Experts of a small language model: 4 picks a token.
Below are experts of layer 7 (counted from 0) of a mixture-of-experts language model. Rows are named router (the router's row for the expert), gate (a neuron's input weights, with its number), up (a neuron's input weights, with its number) and show model dimensions 256-319. Each number is 128 + 24 x the weight over its row's rms, rounded and kept within 0 to 255. Numbers have three digits each.
After each expert's rows: a language model's description of what the expert responds to. This comes from a sample of Wikipedia text that the model never trained on.

# expert 49
router:118089145132131118126115113093136125120160120116143129144122108094130107131120143095123130136101098141096111152090091125125148129065111191125129123136162132138134117094155112113158121131136086
gate0:120108137115130147090161154091127093098124100117085122107071133121098127130141142106100119143137163177171105102126120174150168114113091106211118117141112108168207092148104085181114107160137128
up0:117118092142130108180108102127139130154109120115185127126139125149124111142149142141124104131126112103115150110145111119132131152172120191080130150132121081090112156131121164125165128101139139
gate1:122114107124138116116131153143150132097142143125149121112117138116122107141128131145167135101151116131092134140138140143148148128140071130156144067137128103119142129148140171126153154124167143
up1:134105163176087109122102148150105120168148118139127124134112101146123152103148148099110139171097122095152139165125111136124148084127149123099141153143110102134125125090118130105136133132104110
gate2:139178077105098095084165121151154065166122126096118131085138121095122106132128124183149137136184129141137103170117120112118139164115125118171104120129098130120148104125107107122123085174170135
up2:171136137130140132141108100127088097171127135063087125140124104115128128147103112130145172106145157123105101109120116150134053121109124137152125159131118116123082107078111156111133126101168160
gate3:172134166140165108121142135090117113156089106131081142087084142166168161124136199144151157149108152126127138113137114161102139085123133127135123131140138137084139160087113099091161117128114133
up3:121117123116101113141138172091124114112112117088140113111128116135169126111150107148128128132124088137160156071152128147120148171134107094170134129153133130109144089083131136157160124144134119
gate4:120125105134162142115106158127110122129129105080109133171110139160134149149145138115121081167095108115191140130080134136162147149079117149143126170094098125149117124106153120110112188119148140
up4:125094116152128102079138147126069102133159082096138127161153112142134094101162121107110130130149137142153094085104150127129124181150159134121149122109110123121168083078120186122135154081108102
gate5:105144129145139091114139133106107136129125111091113139107078125152148137109117148112107141104117115114111124159116146113123111102147167114144125128109145084140120129110090142145142104092159148
up5:119170132172130088131139109118133156141128087136113125141127150127151128134114105130156142121129107156103134146104137126163108095129140114104134106124158116115086141120078145133112127076159115
gate6:090089125111165125075116081111123135105159136140131113113161142103117120135131138140167153142103123087085120173119111115122121154099094132187089132136093170184139078137174101075111151139102182
up6:153081141127104172124132175139129135110114124106130131093177122098150124151153090146127099140124126139084115148093137147130096075085128112155125081136144130129120108139146127160129172134150147
Description: Past participles and verbs. Main verbs and past participles after was, to, is, e.g. known, used, released, imposed, initiated, restored.

# expert 35
router:116152097153117120129076069117101115134159123172158136132156114143102084113112143127077154130150134104142144138186105118104087123145139118107104131124113129120108170140109155114146126102126127
gate0:144137136131134168109122163143172116160136147169138121116130139116083164135128131100119113120107126134143093094088163138161121109084157112109148152139159103098127090118155132151121123113108149
up0:137142142125150096119136143160136143127107050073128152116109108150135129099097148163123121096133113124121148120173123148118143148141139155165091117137104117129119101112053123124114140132119121
gate1:128113111154126141120161165101093122154136094101146109151146132125105118158153086125176092133098163131106088137112136140140129183102112104189092157094125151122146092179136107093154171152122123
up1:125125129107164153099148187120118175135103108101105132120107078110196134160116146110190106188134088177131155154134135140070133159157117165145121119092130113082122124118125080096110183152161123
gate2:131121143126150141137140100105110143083145092145156153149137167150141142112175124144126134150126138144119111085079163127135128101163124108100141122090147140170149121132129113131138150113182114
up2:145123120144108125159161131137133136190158161103163138110123086110105083112077122100145105139121103065135131148155105159117100146133133115172105112170145193103105152125159132126078118102077128
gate3:105135107141154146083129117118136118132176096115133102113161139094132143101109176133106097130144117186114124138138159128140081140133153103140179151117116152136112129151112158138110151145156114
up3:123144075146128124075123091086083104108157098096113133111153094102146093143138151160142139103135107118106147122134175128126108117173114142178171117137120152077114095149113097141157117155135102
gate4:110120154159156108139189134109145120162107105082110097135100139112094185146120112184115100142128145132152101152086116115145114159098126124085129084120158164143156128122126134142106127137109121
up4:114140140145103144094127132144157150137098123133092130076116115156127145096149143134173114120103123072102171122127117140123144150094152143109099087141109134099113139154099115099147136133158119
gate5:132126127141145121138138122108121143146110140097088118122148131077124168080133155154110096118123161141151100159157124127100144162146138162163146118125118116150105104180121108156134104148146167
up5:123158091138137134128101088126137119185125133132128108133175141120119092108149149079192173109151124079112111143167126127115136142109135153168071108138129136135128100150118155136163111110075103
gate6:108125136138139134115142165102096149141106138132143114126120122124092161136150098099141145165118121160130119144117145118069164104131133123170130106098127134186104112086147091143183101103105126
up6:133159167119133110115128116149143116102136117110138116116119094106135135102138124138154145141098108168128168137108107143128127120163143146139136151105117132121110145109130089150176118134141114
Description: Taxonomy and foreign word pieces. Pieces inside species names, foreign surnames and technical strings, common in moth and species stubs, e.g. artiv-or-ens, Louekos-ki, aethi-ops.

# expert 61
router:126093146119137122099158150065119121118170128126102115106083144127146112128127163111147180116109113104130134164101094129098105156108110144198144129138098167106128115090118159123126101113093085
gate0:138106117119164121097125186133170121195140078114149104132142125140145141101096101170124102129174092151136144147122150101141188127070112153135188109136135074131113121077129121124153119107136114
up0:110144170160142132152128101122102123108120169142124145141176082095128171138136148117146115115143143084078139127124118132136073126162117109149095138156128150157107113126098142162099129124125170
gate1:127113118120124114116149124142131123084105137124120152103123141118136130080127116132123155125103138146113117137091174134154143133067144140125098155119115120146154134118107138108144131133168119
up1:112122135153133115127134104134091151098140118139094101096096110120144136126139122153156152148124083139166167078091143141135133109076096117124136100105121151133144109103092126109142124121159131
gate2:153144097126131121142154117182129093121127149149143151114142114129140159140142135098148108108112126121163103115181104135165093161121102127145155095154116136152116138122118121141117100142100167
up2:145132108136101127149137118178117095106144112145131151092137122128133166110146151074119133111136132119165100095170111128138076130100089125136164085166107140131125143117132100138133103172111139
gate3:143149098136157097143144097113139119150127104129117145161134102155142150136138123163129109172150111149147168134128116165067150144096147135148125142131128121146159132137124149109173126150100124
up3:116143160103152132186152137135120134137148130116138107105107141087186143131096145125154164162120136124105112114124106121122150114144104153148139123124164170123104113110124115115139117148146140
gate4:101120106104113153107115117111140138141095099105136133149173133195107127124120114118144180127104185129103157117118137140134127138169151105133133130140123136094121147141105125128150135144118142
up4:115112117141165082062121137131180139152118094092113131134116154191149118109178123084134130149106165118134156081115161172126120123120111112175145118132095076146142147142084111097146137149119160
gate5:113092167123110185107149115155136118103128091140122126113150140100127097136153127129181109143126124117124106098130096129140138057125105108135112147119124124145118127171115162137105138116153131
up5:137103092147124152135142065087073137172138159125139128189146124131122152133117169111109103122136195129109109159142153100122109202110145119143147099127137144164128146122098105137137117103108122
gate6:058104106122120135138096130110085148090132150094135125166120126140151177148139114131137099136121133135095127084116107141121100112144161133113109132150088170108144114143122105104094094091134102
up6:080119115127128128148105126133135158142155132117103111148152123146175162181143085143162108135108132140127156121130136159123112149112138116160106156149106112118134099154099090102124102114149126
Description: Auxiliaries and adverbs. Auxiliaries and copulas (was, is, been, would, also, not) and adverbs after subjects, e.g. was initially called, never officially approved.

# expert 23
router:111112149097152111152124122129118122078092133133106150108144147141140140130144130139096124160109116124117138098145130120143136073107136155106127104125122126107176161121153115136098171099177128
gate0:118084093115148098088149136109112147190113128116139117096170093183119166140129097163162111133105127132121135105126104121156157145106116151164079126145146119116143053133129120157088107073140109
up0:116158087101159143165128131133118131135135147133132145098130096164140144132131127098179074164147131183127115118143110129121135150131107145125107128151134149130143091177150145163108133082114138
gate1:132114153135102108164164095119150151092149129092119118112127115171133101165180130124188120096136118139122114074133140120086128121159134139151109159117120180111144147207140151119091139110171140
up1:083140127152153087099122090123185163118128159094108138163126128150126059111182130110141130132135121168116089111101152106088150095147153147169097153165110149128152096133106129130097164093126099
gate2:138112153119154108076093130171103162091152098162135136157154121088136130144099119132135107129129135178149145143115146133106112172156128126112118097106124138144107130081125180088158124122145144
up2:155132134137104109136126128065127131149117126141115127118087124107086128104121163108127148118123111096126138122128151154118151110100182143113134108124155104154140098119134102135113181129120061
gate3:145146127143140162129139150086125134119141159134150104164128103135088127111153123154120128151161077162103131142116138094126129125140158138133140148114143122117138101118180104136120125124144158
up3:139136106131137115119182128086113159119109132132138120128132144083096172102120127135121135156115119043162152187132136108148146074092164125107134171091107100127112147129127141100096122128117116
gate4:161156122128153170134190143095148135123130138142115111108139097077119148197121104108137124094118131102122106111110088128123148090105137124134156121137078162129141124153116127102129145113156140
up4:115156155122109090120093143154139144122149138159133153119153147167166118105159134111106104156131143183117113092107114150120168151151112117135159161167100149088138119168174135178136105155124142
gate5:173122144117148085117177127112100127132122131074131112090099123136103153122067140132110091120113159136101147134124111128122144127140108161144156148140150149128151143128103127117124122136145146
up5:138094134101156072100154136127113105096116116066147116090144117097130119151072106152084127097123153149125153111151134105079136122137109137144147166164129137105133139136085121136125085097139149
gate6:149136124132089129125146115086062113125145098093106108077119131146137160101091151121118106148105131142139149086135104095145141129083153125152093094122130120144159141132119128097064177146137162
up6:162132129129097123133152125077059123099145102121101103077116124115141170114098128112151108134155125114143181091110116108123147117099122125182106081109141126161165156116114150111084151112139150
Description: Place and table name pieces. Mid-word pieces of proper names in tables and places, and football position codes DF, MF, FW, e.g. Mon-tic-ello, L-izz-ie, R-ish-on.

# expert 55
router:111114125097112099156145167114138137142141152099106175127099111161155146149081128107159100109092125119125137089128151135185104113122147108165110103104145109141166100147092110141121169093115162
gate0:130118145120144139108140177124095132106126095124127128130152094114146125124136123121124143151129144138120125128142143111130102172138118165089113156120144120167089142102130117115144119121144088
up0:127130124137127141131097083153133139145142156152131109131127155143109106124109114116122161087139103131168147108148107142129148074119176095146141143156115100110146152158134144122101144150128150
gate1:135118134129140130153120101065139130107155120131111115133127089163103127081141128156138127106119117157121127123148107135120150130142188100112190143164114141159156095163116118153141143115138131
up1:153130116102144180123099140138131138147107126142158126143100100143095127125130139119116164072105139120136072119141100135118138172129118146141119171149113120113124084097182118140141110138163125
gate2:135115094115127116130116135124166148163148143124095124176142081161092105098130116122135126132149138122106153151115142173141122110092140123138093181173135152099119117090168125115121172142110149
up2:106167129128078128149118147114172127146133094116138137104135140116110152160106070098129134132109147103139162154131112152169163131185134115125124166129135122116095117105122109160146141113134092
gate3:124116165157141080108101123122118169128118124131113121131119077078102117108100128136131145132126152150150111077119134143098148144137153159141085126102147170124117127134148115082111114121124136
up3:140135109113115161137132154146116079119138143166141134125127167176146157160150132132120142145114126108130116123142154080133104138116118087125147141126125108119124111106137131143087112123099114
gate4:137106118107097133119141110139171146161129120154153131113147107131134128093160183123115159121147146143143153127138145149135129101146147150158135153147105118155166129121159072107117131140096093
up4:154109073159108110138159155150091137146152131152131136099124129144119160151140125119161132103136174125130155139162135095133100084136088125213104151122145186151141168140124126148116122095120152
gate5:126101100127132125123156128126149108139124126161136127152192098110106087131110120157144112085138152098106145107102160128183127158144130122119136106080138154115114057115127164113132093162127125
up5:122128105111144091160104121069113144106161139135125136089120129114112109093110140141085113172113124140149102112162117128085152104097132103112130162134134126160132122108175134105153097143141117
gate6:140150145143133139125119145119137125146136175137120121128127115154127130101117101097165102094102127142079143120140111109153141131137090094136099154117140147173146107184115138099123122101109120
up6:117105120106123108155140121118139154107131110097128140135122140100149152150111159130099096134164141095168131163116130158106110137132142147131145077126159111094121144065125135150150147169132124
Description: Spatial and location words. Location words like along, near, north, south, located, miles, feet in geographic or building descriptions, e.g. along its shore.

# expert 63
router:129138131111123111159127109128113154156146130145146190109113161128156092149144158136116160147142108134141097143120148152123112157128149115138160110080120096120113149084115131169117158122131155
gate0:140084117139123153163125121069109128135116160112130133134118126148113162119092134117150083099124150113141120082107116132108123076139113107141125105150099151147122101145146118109111125114156133
up0:129144126099168143074125138121109106156133137097123115070114159098114131139146096136121146105159123139104121082143139122103133140153135141120143094102098136163155130121107139106096105136129154
gate1:098051137120108122075108096105088106144109131112141151121143107113085087106120110084149110131096125126124096157085125112107145119157128142162112204116183121120101130131157143114136110132152117
up1:162193119140145118152113157185191167112139132110146103140132127106164154122135163151130139115099139108131147096170118127135144151118122135104105113165069115117131106123137110156113119147113139
gate2:104115124130113145147151087126142130152176094107152099150098133117112155105109106191138115113099136111123131128135133146132106132125117102138128129155124132120109105160150096134154175187151166
up2:127104093153116123091161106136117132121118183124115134143136118155108133164142181162133140111107131094102099121122111142116132154122123150108133104096128135140114142100174138092118125113114121
gate3:142169112138119148105130116129114134163153126111135135168134134107120151098107163117153119119111167141161129105104132145145166147107134104129138153155138127082136164119157115111148143126144120
up3:131157174109118145167132132151102150124113164113157150134172113152119124057171121141125066119100093136175122119120125136145094121113105129139155140149140143103143144107157124105111134131114132
gate4:122126144175097143081128162114109125165146108142115119112160152115146089130125156114162098113139138146141122150149124133111161137152157104138154135108134153115091171128122102116186135130132127
up4:137141099093164132164149105156147115056119156135141138149136115157144170118128123158083144147112135089155149094104126127097117119153107135122091135153137126122141119133117159132098097160112142
gate5:105156144130148098145107115151127144112156161125141114159113101150128124106095127155143097113134164116117136152130118170104126155168142073150115147187144158132111106125168133149154177172160127
up5:105117092151141149106130141117136118184142115137114127134126111125105107105133126147095097129148187167140137088140123075125142129085106135149124159122120088134101110144155085084126124079134170
gate6:114083147117135113157150120113123150095084112078136141109121139148176149119143092137135157117146100135117108136113133141127153106107133129147159091120129130153142105141127121109122091108136109
up6:124124114125081142123120164127121118102114158124134142145118133155147119144119107076135138150129115150130127153114119118068135103134114140143083112103149149173114112103091078140150085126121103
Description: Empty and trailing cells. Blank or last cells in numeric results tables such as election swings and athletics marks, and country names like States, Pakistan.